From a checkpoint of a small mixture-of-experts model trained on Wikipedia: 58.3M parameters, 8047 steps.
Below are experts of layer 6 (counted from 0) of a mixture-of-experts language model. Rows are named router (the router's row for the expert), down (a neuron's output weights, with its number) and show model dimensions 128-255. Each number is 500 + 40 x the weight over its row's rms, rounded and kept within 0 to 999. Numbers have three digits each.
After each expert's rows: a language model's description of what the expert responds to. This comes from a sample of Wikipedia text that the model never trained on.

# expert 47
router:569509505444512498529502525573453520530527538498533544502461462524521551500552505494514582533517514491455515513516543546425523480448494519456532468484534491582457463507541507468546467433429551561511524503474544485453484512500445488521546529562449485454524469556404573518485473543524465547455479518528571571534451541444472469456527502515498521530476499451448494554485464406478483471560
down0:513503437489515430572482549488518465460564552487576542516476542463546499487526488531526505494495573482542493507453527509541511517442534475470425541424548552482424494490460525462419505516523512528537494529454416472576530484573461479519475463523530414512568496540510524475492540429505517539475498546486480416521475504572426527443495505543514597562455550511497535492585486479494530492548
down1:503499507503550541458500536495497409449550593525487449541547405490518513513453532511500552491541465480532465538462548466480570593495496533496484466578490531480514519488480560527471514569554492506456478425453532497490551524511479507541553587435525476464546479498509508507534545474456464504474489507453488534528503445529513505465527587494479473453593508425499473472528509503491504467518
down2:475466478493515437476475491544598535509558467504442510529536551526521467458459451459468442519516470503492403469536497504513465456495581515453449452546505531497473537440466576464557508481509455514542480537470475540490510472447444481448496541493464484475453565553516488519499494543488510555519452501477509509440552486537497527527456496538482529471525554499556454388459563511459558515560
down3:557550487499460434519502538557521508487491531473471531605528562477485455500495528498537543508537530535544504491536524466472439536483487483468507563407523617510488471485514522384446539492403488475562500482502452547445454521514460463481440503499469412496494542505464561511566549498517487558518471539457537490521442483536498491544435507564566448521506486456464482488487475430501438466430
down4:476487455502520510478479483529495541486527485460570446464628475444467468431574500524455542504533559577495487574477454522464459451504472496508475482489517562482587472543471401481482445503495523493511497493515547448532540501468576498539422510466504542523554543511521495506580510491457461441436534564531516539498529539454461508484534546452512490447520503464433537508509482583569424513533
down5:533539483546511486485478552552530520448546541501511536493471507477574472455482460385423578449578442512585497553501570552456455490509503405489452520415475460474458424489468475453504421474466521540507494534563540479546552460437452492503526484529465485490490495508513480548455527544493452436516445527503535500449460589564466541532546472490519449501517516478431520511534485465551510451526
down6:519505517518503470488510484533486551440525481474511428471513603512543609479467600462515502543452447592471473534569565504537559487505475533434468499513475555542537461511471499537552480460542452440492470485495599503486512493509554481546531490512517475529468496442457465486501513492520517515508452511452479468504548446492501543482490508545551481503484507500506537511575505524431586495519
down7:455484500476527454498477465462507487509489520513495563474466432424500513455516551529444382462472457572485491462523464453493519519471469485537511502492397407530568461550512528506471529477553504435449504564457463489469449532543478513431529583513490405475527415536537459544431468523489523467589469519509517562478475447506483515544487453467543495545486414543515506521506499484431453503535
down8:462525497508538536512527440616495485547532524502474549500478534539562481467537550545463530454522469530484589572555454548431483477457476501507472522527496478489443525504453508460502481456592478494519412442490501578495414520455474462484468478504480539589515552520462556503518465512472525475524496451441569505512499467488452497448576491464462486529410490512389506518459458507601450417456
down9:439539494512528476539605549506488428490499528539509511512466520492526526534525476460511414514461447506515481485506488529494490443541505538541485521518540525533564397533468503534519443548569495494440435551575485502500550497518490462478499522467557493454501558497535509486482551467436484511495523467488466506539521522477515463473536454481449486458511517483507582519592497442517568451499
down10:523607505549593478506553500419489499546490489534490491536546512507551558477491544501542561545559472513470462581517551491474449480474584443435500531409469510425517454513455505520495420548451511455466551476500475474465473516435555518496506515555487522522522468547436536499504496461474525515460560505476479486508500459536504430413478438521525477419499522509572513496535447479452497482515
down11:542471451555468502497503457486572545500525510507522563521443491503489512533538500536455470546516454408491474478503436471581465573480488493510523484547418510449461619472488492455530534412486516602507532432470509431573459485556473535501489454517398473490520507563522448503543490501495446483485519480480477493466544499535489507451498520503446530494445556432583468529447431524481546431586
down12:471522454489488545490504505446520454507506480534557454464515420420462547505502497554626522448510486498445509494460496474543431496471454572547511500505466487444524502539518482445538524485534437509471468545560537527512499442409498529531487424524453494451547506484524523460480514493543519464522620444528459476525544506481448524478520567444539502527427459498473489478423485534490481548438
down13:481461508467519494523449395456552463475519410452522481483505434486383568498522500529536453507499403521553532475481503427532419459491441510510506510499547488542522483492419426424539510490444447491462505442496564522509533490529506480538569525615502565446437507501466524463490528549480489510495431464477475498564525584560512511524487489465464531576510494516484481490568467493496474542477
down14:513507529509555447461513550562473482519503450460549476516518430571475517478514452474531404511502531469479475476543506568463515458491546526492491497460458471487569429468544515464543526543497503446583504444508516516505483499519488573517496579491485497555526524488546570444523481463507494493534493533523549566485535515495478492443514473421512458490506487532483480491542494483594482421440
down15:546496575516510521487514517442462525458536532506536551518529535526557500544533504516493518426546505526505554530504525490459525483447492469466472418495483453504494490537457497389443526455523471539489505460533442521488508478529503514514502451430492553456515521459480515488513486587459570489472497493464512470400472534381412542439565500554473519467502505425499478449572456530499480490484
Description: Nouns for offices and political bodies, such as President, Minister, member, director, Republic, Governorate, and nationality or party stems.

# expert 29
router:510420561470537546492481494512453514488502489556535486528517422556521504453552453363554529541463462475565556523478508476484491541466472502554456443496489471467480485522546442530555535540485561490544475507478451467431528516459394419464508431464507483484487515475540544502505507495486479495519546501556484485544420514501459464473517454490453550471555473462507550501431491459515481522532
down0:520509461490527456543468492558433470549515541508452530495475422434492545440445592529550490497536554436507472489539506506462531506497537508512473476504440501558467496503420497517380472571449417545493515537476442431534521513519535495554533510500485458504516539549524530384480461483515510469493449488518475449520470547511474526526505463445474488508485515478502476513446464510486567532544
down1:524539496527524518469550527465509457534562505559434541478484483491600473491440516502539572432509559557441550489451495552413535468476489500514526474494557489493483487518413533490526524524517589531475550519583541483480487378496543494491483493454446482440415500553482447503420511475485554507500533519564548466483449487465492481549503570573508542465489495423526467509495494516537488402567
down2:492560504474525515533517601484445487555489527522505529528569418504568497536445485483526478519467541584424517492491515496486568441528567410458548507538534600524480483522525517520521498500473480477478531463501467519527466465457455495497509478577493493487514530490488489402390511574499476458483428506498357497484553533492478547518532533523545479469571583499528528541462531538542577559499
down3:491477498595531537507473504520488434484536524504542572403472468512520473548506411502427440452467481489462448527469537534539456495542544484515503505493499511451509508475509424455498510566506459513479509463538478522462483524534528417565515507511488447543525469501524465558467515496492456510490567444401473520491464495468532459499481527469524543512530533498515532476525537528548455544517
down4:520504585505465485473508515525493490515519536457510563534512534431462457500549477491436507504512476507445430503522562490479526446470537556477491523505511459478514470551426471572481549506523549434558466480484429518545452510575572477486494490555547480502447489504451533488527531527448518429462496489539461438525480525509483582450546466555505494512464475564478584461503550445548495542524
down5:518436454460521490411602518493440456498479503552498458502488518486536503503510508499450489558473512479515477490595538530464516481503474531519557455500500480474435498531514497456533445567496475506480512546479574529464508534519461555504495493475474446520533573442514534522503486541533550471498494484503517509506537584520421490483478522499573446477500570483494521512474522526494513469497
down6:482466513463551451474482413567488483573575503475524466499483513481494500544560438505503535426478548479558494398522519556493494536520510527539539439513555526476436493480419509477489493493556500551481488521486466556465432504474492528479468515490472450477499553478467515496514547474521514485511561524456460489506527578517545458514479485539509500443448538474546495555483465539456495585512
down7:505478498448510503512561429460533463438470557492534584440571512485457521482495544546508518437453449473492490505504523461514420488481479462511487565469498491476454455509465474495414420487574456446510442529495568500505496553425466563524458493499444534457512448514428513477528509518582439499465494513499511450524536590505546503510501474439511512516480491438430505446471533511511519539537
down8:523547514496521543513455566494491428461511478499505467523506449566405548453540445432489481536514507538544446483490542510496522457503459446493414456417546481552559477492470441497535469545541483468464495534532478443457498436486492527548521552514516518453514470530514580512563527436509567484535518491461432547472506561540518568573490475523581497511524504460472502435495471481476496490519
down9:478495499424487530512464565477544464488473563509472480490518527559439462396507456467576437510522527503453475508546521480524565499466564493547509533431493504477432537500462538492546502465542425606578545549539512485567501466495426546518517503476414478454517538483462593552489522539591502551541454483593535500466535486475515479525534429477495529527453618558507504493485611548518517506500
down10:498519596506493432509478535566518543498542537558521519519510510537524526454498465475506482463493480583550432422465469490506468522537434495506484528482526526474408527556467457545479481482521468484544537489464476472494513486485482523456546519496545550534523500492482461454636525438518480525498469522477503511572477461560536458494556474486501450472424475602564467526501423477533509427500
down11:416540526568530443455424553470431412507541460571483492500453470550483458461506511472507603543481507506521500514490587446495486546535557447530451483496541508582555461482530484527480483479483499456533454557414452412556517559519520520517500451470522458433545545453509529474539530535428533511542486531579542471512512489483586421483524507472563479497461523507455444515551544467548518510536
down12:508524436545478510451430478507473529454494479434471448471532536431496540475522465533429512526491496553504522566471446496516502557529489549454490510449433498577526523427532500481431545456479495463522526565476519518453447460522483458507509547545560513435499445570490483539490521544491483476555461536574489467522568441590520527505507553511491456509520488506430516509492537518520483554469
down13:550472537511511539539507539520546499500499469513446454494518446448516499532483423500552530516544435525350482517490448499416576525514499523513461536443523503496441503439520418538512528471465479528465502488565595529561542521508516470483528477565494484484458461465514497485438559559524468492454443487504461534487461474524447548568552553494550451511447490531495498558513550489538490495524
down14:533469517599562460528468533569521528549472494467543523490446526568454519484548453496491386525461497497472497510451562543536496489557570510515537492494515431443511511535498467454519495551508470511535581459502498460498475489488543520520539482499499484542436553537515581475498528478488506601492476487616505471555588511487455501519513564496552497435564498452463539459465487524459506497531
down15:442536471434421523419470492568530520512497436443490491513527569520473566487423450451541549498529516579475474557520513499448482459578466513509526513528456543481528479514454557542570460409494570537508528552520514451521565443542523594582536475510495542486553523453521462532418439450532525513509486616529484484504529541479516542439471484454500488441512516461502547491536556520558533441565
Description: The slash between degree-minute coordinates and decimal coordinates, plus compass words north, south, and minus signs or blank cells in tables.

# expert 62
router:455503531532510491502463502522520520439435481547507528490543459575546499550520497438574528518452570452522519518430448465463493502460505513520463528563476462462484469563503454444494451500530528518544514519471502456428519458446515470534560510509489489438566495488518512501516499419487507508509519403559500544516448541452497463428497555506466574504485447438445521487459518465440457493511
down0:463572536521529538486476521525497501542504512530525451532511553510495515520570544538479500449474535493478539475407435554526519509491519600467555446508573491476448533467491464532558517466608494609419479553539491520478453491529443462522420540575539537523513504507681527456496485463511547449488513503510540541565555531491519562516518476499471481493456514441473475415568522483520506463518
down1:544559535435474499570403468479496499482492567461559464411436487509540492547540464568545478431478519541480552531538497562417439531435482494480531448501567437500498475536500462476507499485530480487483502549474434471494422536424466499519480486488518485502485538504505527472541495509528511519560569514522496481508420470433497541491546529520415503485485514502445545457499492551484507462518
down2:482522478529412459504508547468514464490541520477489551431502532477449517559483444533557463444519522497619426496495460478472401521553492558493461477535499435535522470452540523557529547534518474491528522466571450493452461422546472495509537514418489450516521483527462573479471470515474500500508531447564474491538524489442523424458455533513531502495518478533500457440503485518498518532399
down3:589582495549515491455504521473514549469455519516526504502536533507482483543442476559511461537521558541528461522481532533480541472486510492488481538521485495541522468464488450516494455514477485508496481482472504575531588447422421510489523525564450477468519491502576498423523524459519499423476407620523527507523547565435475491454543441505509448521485493532515505563515493545452477425507
down4:468485534434516507537511482481454442503470460532497475550521544523509549542483426503525565546414511530528530459508438500490508559430444527445564470646461548532445491475520541492504476582481417582449481491488449460433567552499473486478538535541534521524482481482579464530475481507493480581537544461392402500527481502523483515467471427610551541529535482448488491450522504465517489509520
down5:488531525511495441455464416502478445503481463451478461504503512504496530479434510550496500527515520435491491457486493455514509430471545554475495532514494411503459565480452468516557539492525586503504477484407497528443524499465543489471522518484516488552423509552600535490442560512511522488390435524477455512543507421460530545491483453455435517484437444528453517469481536526539553536543
down6:520513440500504498428559524530466408532473525469540488435440586486529513542516490393452497465520552466474428482478470509516551553479518503442511541473428519517524489497584492524519468413465483516419480495492477457444518476455531503456543505544552503529564512514498518481526542493508567541464479529482492489506499603487502529463537537465459507465534546491491508520411487447531483485467
down7:510482518511545476501458486477549488491480508496450478481513521540492475499513461562547518558467534460452525443531570549514507518519486539525478535526530487480509500437438497500486413435518474479431527442426528492545461511457527517496487466556504577528551454448486435490509486468519493465532491511465549526474527464454445495586469494500578542541568493424502533504608553517431468496490
down8:444433462525574497483475458537501478481499502564531498549501605407558555503466545460514526445527524506492524574490536451537518552459488405414480537453434512507496493518469461502476496483485406451497488524485535498500479527505525447512490546456492454534569524501514562553486558457567494455523567525533538478533529448463510455509469521553486462515497481532506474483490489427479576461437
down9:479542520443549485521535486504567544538439559485488547431504509493485487488513454556555473497570488500442460486497436455482431423544437508465482481536425456483486473551487490484484513470431423487408461533476480471610485500496531566478508467517482471447507492455497559416514486472435537519414526440503560535464469501525484448520469465499516481503447541474506590513472533526521534480467
down10:528450519530443537403480544507454547437434472593528527463465464449547500499477526475523526412500484512461516543546457428435475462515555455537529518529525521522497494478513428520547479467572453535522438529526539539501435507561433521528531469467551546488472624509511532507483519475529489499538535499478473506501524462547517546467505552478507461460494477525506507493541442549458454508486
down11:435446547520474555513564489464521468510492546530468497512441516561481412508476511469439445461497554494482519489473542478469439450499552448579427501469477464505417523457535557500429462500519465604532540527481470540504552491555475491456439511543529480525502533520467504522563519530508528558471485483448532525519469524561522551472580464471555515513554504448514485510394464539465501556513
down12:543556446527571466437469476552467533472477492542491528466491521533471518528514502495505519524531604502498481426531516501497450501510506517581481494480513457456513486464431494481475429517510518508416594578483511552514470560502515525426541532523473493523537462422472523396500504435548515477548519500476488537563457469506495541517449508499457468496518510457425543510498504523473454469555
down13:523497471488427521467481452495443505579467502467490566456440443547442410480483529510551464519434511497494483452516561473509534455447465534454536464491460510464444494465523485555495508504455496458440537518540517504484507490415494542475439515479476513504447485519477516525534548482504467468510504536480459513506505547493440510575532517525453481463519453519480457483446548506521488528431
down14:489472550518491563477527458501541518466459532497472478499575535547551490544501519541550543471505551577472548519479538523520517454476444477502529519539508524437525540504581498486439464566547508512437503597491454534447576480560457515506561439503488447460499468520474516426527491522509552508537505527508526516464457502512532486511515433464515424516512532529567562553508484471531433555485
down15:487551419491512504488573542521524446504545504496546534457405468472616510507472517460551534539504521477566486534531373499493573463462477535481564580480482477568470472461496504497488485519539514533469460541512566530482520460486501558499515498562516427571506483425458549529439413474512493493448482529522503495483497513516416501535548541535459534481423501532385467473519458518518493502463
Description: Wiki heading markers ==, ===, See also==, History==, and the -ical of Critical in Critical reception and response headings.

# expert 23
router:507476504467517471537452554592477482511484531539515498520460505515488525484554523488597513505460437495468542464454415480478517471438564546580518440540483484527521481521541503514512524523506541526518463512455415431504552443469470509505488443428537395492451497563508523491522437508542420566489485404461542527483491499481500527412530562497506566539523491409561458484418508492455457503475
down0:512515495484589529491581498541498475504469430511483519496572464500528459556468521494459532553498502510416491488460513553563465535485525480460476540497576564458478517466523509427512482457543436508470499476473495534442462484516466547561547470568535513471501534580498452468444450513512486522491581545419473474477514552557514532555492513497470549597535516394497478488553514485459513427459
down1:494495482535496445472512527574496499491571425490524529454477541512479492557444487459426453523567506463474543501449500484459520407553372545471556466472583490479456461428511536482393561488515512496511435471461513510447579549554475566582463503551485550471513491471479555491511492425527494536518551488507525528487518515464509499480526493460457535499502446502468526500474542534536541459534
down2:486557495533474489476526488573590508512480534509452446510501468515466507508445524527405550436523547580485514519530480526385523443507555474435486604565492473516546501468535522512567539432547494543406499527489503522479480524543491442479492496538482533476435509536580478512497548498530434515497505517483538552505479492498500526551501374515494491527520497562515521537545502500504459569483
down3:429533438559481463564474487514494519489479430481473465535519493436543517489463468474447510538453499508509513606562487481508420483518486531502508533542479473483444523494550503551471459505390572522545473464544534568432462472480500448433413545476499446482460493510538564565571510522581531568522493523452509481528518533528490477544542415450507537508468510421501475502505515442565484533524
down4:441436489469509497514537536552477444621552522504532441521504496531528570427516514493503521497489438485545515490511422478505517499502476518540485436542481461487515476462464482565513520538497553431479426523502456426504469455578469451555530467526498533603543445452501569441522494487520514472460522473428480487516472533470494489473465431521492477483539496498501467503517433470521478559425
down5:450481516435596463514490496463485485508508491553500501525468484491540436467450487487543509554524459511452491550496448527516474559460553519492513511509530496534545490504501536536501511522541541474529543467471465626523459525546446484519569544523436553485416427541558431516460542555452496486557487473530561495458494476493549518561477548482460513560537472570467453504514501459500495513512
down6:567456569464442499520583460509482508495536564518501550491545533462526450512516425511474555515592480488467536558495468496523422524529491595449488547501504428427574512399466551524530550509497476584556535501474538442543537439496473467509456506559492527479520463513523478510464463457510554565538446540466533508533569459549483467480487567547499489542537508536487464502513513463503448512520
down7:581506556512531446448553494513536468469491466544497491505534486526441537491458547470524484493451497538501534456583495579516477518503450446525516616435545492519459577478469451469409448483539517508504473453564534456576529512467523550526533503559521446473506558523506492451493475530471505484515466517555524486407485542547556390524493519550507416502517493474522492487483540454506510506468
down8:517523535474499509532485497479451522422495471612563485525497509522492410472497568557544504548492562555468490501465558523437430517512451524522522558409625456469588496495449513482489544469477450452488506526546537479496521527493553562512553470480530489447483567496488508434548541409535553484510520502529493445460584476524530489501476482479539522537545428465519573496490501564559475511526
down9:560427483526525537507522548498423461513494469390523521453523508504481496520493570529430556442562522555513541461457572478491459469540535478508509483488443507559500508502453519527517543460571556488506501509510482490521546518576534478552492516524438534468446504513492520493456457519547430529439465475497518485437509523478464504514497447484523461455497439554525491503413570503530482463536
down10:460506435520556465491425516559542526518474417459484479491498587490506516484520462494491443448525519519541475505591487505545466506461432529569534442604509498484509518499573466503580491425452565510477486482562537527484525507444500547496511495454526466588543535563548491386424495437523516468560434465542492522507437548507468424460501424414482521583538495462504515486453456500490492475567
down11:472519415474558504548479515597464487446483456512591578397485428538480545507539488555519580448515507484456503433570486459490488494504477488498500487531454517486483455518464462539522492525532408435474560516459525533457435480527516489514433494514533482581509468469536531521546497493495505511518519490494435515537516535461489497442510567475500516489514556492477500449503522541500516536553
down12:505522475586483527516487499500581507463433530469500491557495528452509447527531513515531562514506487456493504478472458561448487539528515553488538511454524475481378508454472452501462505479511516514522510495491493547464563512577435470482569508589453534498491609482539422515390482538496526484530481491475397514511509474495513441526535469459433621441470500474486458540527463546514502519529
down13:486451529543451466589548511415478468507472450520608474471415482526487514496507452443478447517498454514525458469513489570490558474507522552508530470499513495501514485549517466533506497511508512417420487453468510460541418544527543505447484520405449468527567478448493517521430499555438486485487558514487532528522570483508557508516566489443481438528469418434512423506555558541497520543520
down14:494465540533462527507488454509458450473494545378501460512459502442516514566505477513532524482420506447549465523551546483508498526500588455467394478498505515492451568505488507436479542473440473561506492496522513445535472524487497524500548496517490528545426502528570606458511479469562488402506407545527496437553480510537485530511462490491471521507490533449481500488521501548558456515502
down15:545547492489526474502489544468546516539548498532484496487604504433546513415532475518564537552512541481459467465549515542434415531539402520477503461535513469457521457480488447590460509462418545449518519541490484534590429512450487506472554529480485516561484511484479491467492493541476525395466433489518547473498476496423507534497505466507493489557533450468483497505482473452515472546463
Description: Word pieces inside proper names and words, like Al-ter, Wel-ter, B-eth, plus prefixes under, inter, over, arch, and ==See.

# expert 16
router:473548467497515489527542523502499529439507504549547490456518479507544469534539515457483529519518497424473443567491473496550477510477530586485562442534470519523430439538542560497525567517392463506507465523509474479526567424465534510527481497525460497513513532531529511578499503452557426544428485526490462493570455499526470410520544514529504504509518520404483440455429531546477531467472
down0:532551526456470425490523554519501584494445450523507469534485482495475453418489529456513456476582548498492501448515464565466546499576520515522550496488449549468508437550491497508519536483506559490503433545513497545547517554505428524513582466521440506438507518528556520501483492439524506484520489504488440440501526527514468537521467462547493444465519512503433527526502480467569515477483
down1:488506570504553463441489498485554444447487579521485496522467532516500580526466430520507458476492500462513503563497484549511527443526430460469478483550485535562548527573477523516551484503533501548488481474476467524579546553558472546561491507528489515506645544572528434548520495534470567427430512435534474488514524557482496464513597433432500546532510539431459496510561511479524439516495
down2:481475529480500486528527495549458517481461517543492505400491541473510530506437482421548482530518498551496488462549500501494505453470502484453502516544463542464493509516483457570523488566556486511439490467478507500498448531433508477476637416488443511427479476517408489501471435544511449537513506507512502503478454479543440518542493529594494550423485475511488534461525507469390451431482
down3:469490543531485471476558517529556424432455478556487468541506489492474519509506536442457501501512502541484504493472480490519453463491511473458483488535472499599408518417477460516502576479578504492595478474548510519528589466437541537552549467437445437457562455511492454539450519536527556463494527493538503550506523495546445537593508566467417537439452534516470532510514463513569516572519
down4:523431420543456601535557558451486473481526500472480503508447509498517501415539468498529520424476495453531540470511528523462530492497513549512472445488488511443506455504423535516492450497532448517528577458468517525501505542492503494496563467485532466504551496558459509578502432502478465483597449498566494535515500522490460560423456470473494495553507476514498504482449416572509473519496
down5:460506501485486453525486537546536469473454463551509477456446538446491468473561524520490509469561560489488529535503548499532479420461437518526435458565449465455574494455484504507408462459560564497559534513485496421469580470464517568512517514525524457540506466477517480477440542482488528457490447518603445481503497483526489466521477496486524505587448563493428477511477562542553534474507
down6:520493571472489454458499495523526459446419483496552498547429442532496459477426512556461520479460507550519489478475459463389530521578521534528517468462520577509456469488536515526546464514490466514499528491493479473458494554516482497405446501527498500485523558500416538441426543483494420568483465458538509454482437502566485512507500527457526469516490513544498478516537518429608535539446
down7:468523462560527562557512475481530525519523473541486535530472409515522553514511448474476480519532511525501482480522447501475428482475413510499510517469494521451556617520470509527464464575533470516522502542480552479556581503585526486524480514515543559560602435550559502487517531506540466513531427529532508417544487416484486458473521479493563471506458500556474474449425531522473493483521
down8:491545470484524499490499465466427538466480451534486517470503435442491479519423435522410516547534438494506495433408553521487416518462582546454572533478478556530484547505478520462579552471535455541576464481485453460490550518481443518437504514499504460470427515478516473593502512397492496521431499536432449489494488551499508455585493458502491548474484419559495539534523483481500451457558
down9:500556555482475468416525506493536504522530516560488552485462502491468544539572461488485556488589455524512498472520501576462562429479578486519535468474456405562434539519465508546449477502452465461503505560497460421509486577546497521525531500527581496632483531452458456530512489407481481523490521516494532511517554496532502466419525581533442491537526523510471559470447524515525501422523
down10:531522507422562548551539522504417443482504503496505517427468542458470546513474445527488509442510576513549440463539519434496472490482499498525510489608464520482458471480465516393462527507517492506482513593520457506515501421508493439572517525610512429456540481507513500455532568433492533458578514502544500470513556527532503424474509497452517468537439512436494440521503470513584509471461
down11:519424529456495466506516494495444546523504514563547415472516568431547485500468527570467487496537520383558509485577513534535536461552463568438492503469507522460478526454514514464498506459518467565558488528533555484503558533528493485474431534510541521457543561478524499452491513548568470528487502576526458522580495444545504485476508486462542526525531508484491485529447525408552439466491
down12:516477507472532521510633551461426499469518460455502507436511512492568511550553501505533473435513553485498511493450468505495544430520531564467437504493487443452532447420443442517497452483467382457501515507503428547480517444462460464459515517519444501519548515508475427497546549577473494477563458504460501552536491487516474506526501423459427545472477447483492508472528419521598450493485
down13:497514499528464449457549436463483446465527602512502468511510467469483459500515464573487523502528474529509550567495479571464493481516499478498526496528515470587458530539490510598490572472464483492489478505461500506479512507465490444542467492564508493568526434548468488475493466520472593522437481443504522501513496461568424407422543524488517446475540536466546534495553575517553518532525
down14:400502482477480477550512433504473502509470458552527496532456423643447512483536429448522514490507583475549456460585495492452478519477519480555475584507487565462553506477463464445509531474432558499515527529527578487500451503518460520527530532535520418529505497466463454464547531517470548521533494540457533489492480529513548437473528479491542494545432520508510407487483562464494491434480
down15:523464532516457505556477514429520466501480548491493461500478511474448502577487565534524526511530529535519477606560516486476492493477484472548536462548467544449537531531541432507439489453485456560451472555515466431495461471505550566535529556448403500481546457451446547478538410479487576412505518587447532581468410481519521501530541588537548479473529569460578519423459482438460501478505
Description: Inner pieces of long or foreign words such as diesel-ele-ct-ric, Flekkef-j-ord, Patlip-ut-ra, plus taxobox field labels like Phylum:, Family:.

# expert 14
router:469447551445569491476474460496474520426535525533588485441568546522481548502484454501517526527489461497518478557476479506457492471497524531471503549550519496477534447496503492549544460477527533498557470525529497524498484495523448517438542478490500500470449473525497522518479530559465481496492512411455485496602489502507526478454446567581430516432495453503458428558504613456460476508465
down0:498524508502524525547480529616566528468515545497495513435457521521518557499519562482571495543466539568505504481425565531516473491502530482482430457462517490499486504438465466446538512506530437473535496474481493478573517508512543558563541543469461449465531523504571484466510516415512434482509508554510496442499574517491535533485604514546507540466510567561450484477507464518546546496452
down1:508467510421524485516500481485518461477475522509581446498447468478521518535490487467435490541499461522486544537538535506569453487500455566533475572539554491521530545425482465502467448455549506456500465497552568438528493517538533572555564468468486493589518507477467531511489554469470539455501558548493457593545519514522542542562537508481597480525455525542480537496482552528485426486489
down2:483527587561567511490441487544536481558494477453528462490538432476494511468497463546500526478550484485495437451469558455460451534453565467570474488505424519521487457525503474510569520492522501470498475490483516481536515509497488488463484514577515572525459449532552487497478501450514444523513446468439569483494508536552469524472552499501456513453491544508487523489514476525400534524530
down3:473439471404546482499580483529492559507570432478490505436514508448570489471475473516493525435486492495468455434486476592426449421542463503476457486520474496529481484483534524470556460499530501490451499435537552442527464582470503554527544458558497526524495493477498493480535508527535535491500546536484379450568539463498436537506566459507512482542539595456475499491447477569426546543510
down4:448572485544437536477532489515525519514476467492548456430481469562559487508586515427484505471547512440492429544521504541502502515470523421496465529547462595461548554486521505442433527535462481536557511478506463488501549518552504554454492447487484399530607475497490448470559507462497459453545469546561452447519465521572439487493476497495532542473477496534518577533447505488522493546453
down5:465453493543521441505454501488523430580534481531516487522442599492499485540464535439492474487499562465484583518570495531520564487434497578543553459607484546514504511448526511481550523533444526392479561482483517463594533537517484445490552444541473473499505535494503506501519471512580550465451533447408543481474475550499504478500542528547538462485489530465540507516536576494541480467461
down6:507527538513575519488496435489540496464522475483512523517483502520560487516477558508514491482572495576499525514526546473484478485533442561447494527513478503484504510555430467503432513410543431490541482534518489506552487523515476569566563427534513467489510470558485510530503531471439504464475480479527446448471555529490478517611415502471439489458496498476534482466481585506542498538579
down7:466496533454470485566516525516483460456525471490577473502465494453458549482501483500531580546494569512508486496399441543543480486459493516517587473507449463527484538549521438517521460530562556551476532471476487555475484589543552568467452504534479498481456545509512520442569407487516547496564554568462496467511544509484469552521499537427473492593537515522522469509503518503506510451416
down8:505508457528487480522470505480495461467576487523478436432490490488414556577496611512524543539505490486491512477537512529447534539510468475556532452520517543515539478518470535514577541516497496542519499411445502534460514461544455500528497528518553523501546513534511507432465487569517427462562500493477490523454568538549539441535487495443499539547485521475533526473438490460495456539471
down9:489492565461530436498490531529480447535488544464534512480535551552456528495492523496530494492508517507579539459544546480472598563466534506519504457474424508542479581375428538551483478522568500475486518542448516473586516556532473468542515472481503488511473490504510540488483473496579473514471498510512537484560572494455476417570491451499493527457451502481545510471499548530469399466535
down10:515533556485458441530481483561615485528527517418551497502482518488437464393478471535549519464524435501560496498502501502515488478517511481439524468487545513525470484483460443475510464458497460511496568488503394473499572505514463475450470464476535539471497546482548441463465447494490550502533422540517488477518448534553487471460471570476516502509515541476528469493515484545496525452458
down11:506492520525532553532460480545519541471521480497555478514469535508486567581430444456524545490534502532488500535474584494498483486535431480431505532460472506528496515455444497543520548469515472386546462520497471466532535488478456535481568497530551442466483506485544460498521522470582512503462492489502503467436528559522491517575443491479453533526549452457506429478515541462496459468508
down12:503519515484494521464590483521488561443498528504487526490474531549507482548457489557438466543533443480534576512469579484480478481513529477537525505414486477533535498526514508535454484494519509508515520579600459449481485410449433483589509559474619542508480541416478533505532511454482533440516460514482421521526473568382441477538588434505536513476459537552495524493486518539522509538491
down13:475490467542439576507501505517453510547533529532483500444480536569465504487518542453485502490509515488483510478461508514456459467485513507493527488405550510510511504511506430532549476478516476474514482543484524437497504528520478495447461461564516478519527503545452483514487529478517471444560583532437478538499486477392513474423524452459491489518435454515508518465483551438482479484491
down14:487472462478490467493475434442528494527504433472516502472472477438467574472489467454511582469474483487496476492507536527504515539514544480496505586530551560556551556468452543487563460571536494475454522424402487506519489503513573436543436532468458545533471505543486500469519539523454462476494496484459529546505519463469553432471431464480545426472507470509507522460446516484500462495527
down15:383496502563511534509407589472488484529593554515524607540503545487547506504488453519487483477543484477481417526479481501515503482561454518572546487550426532475480575547440548492525534426522454512546469491465457466552531521546500431425539495449443537554529469561468481556497460499499468475555546493548540519462518503496489561533508529429507582472508544471533543510413507514489493480471
Description: Short inner pieces of proper names and rare words, such as Mem-ph-is, Ill-ino-is, Nik-ol-ai, O-zz-ie, plus numbers in football statistics tables.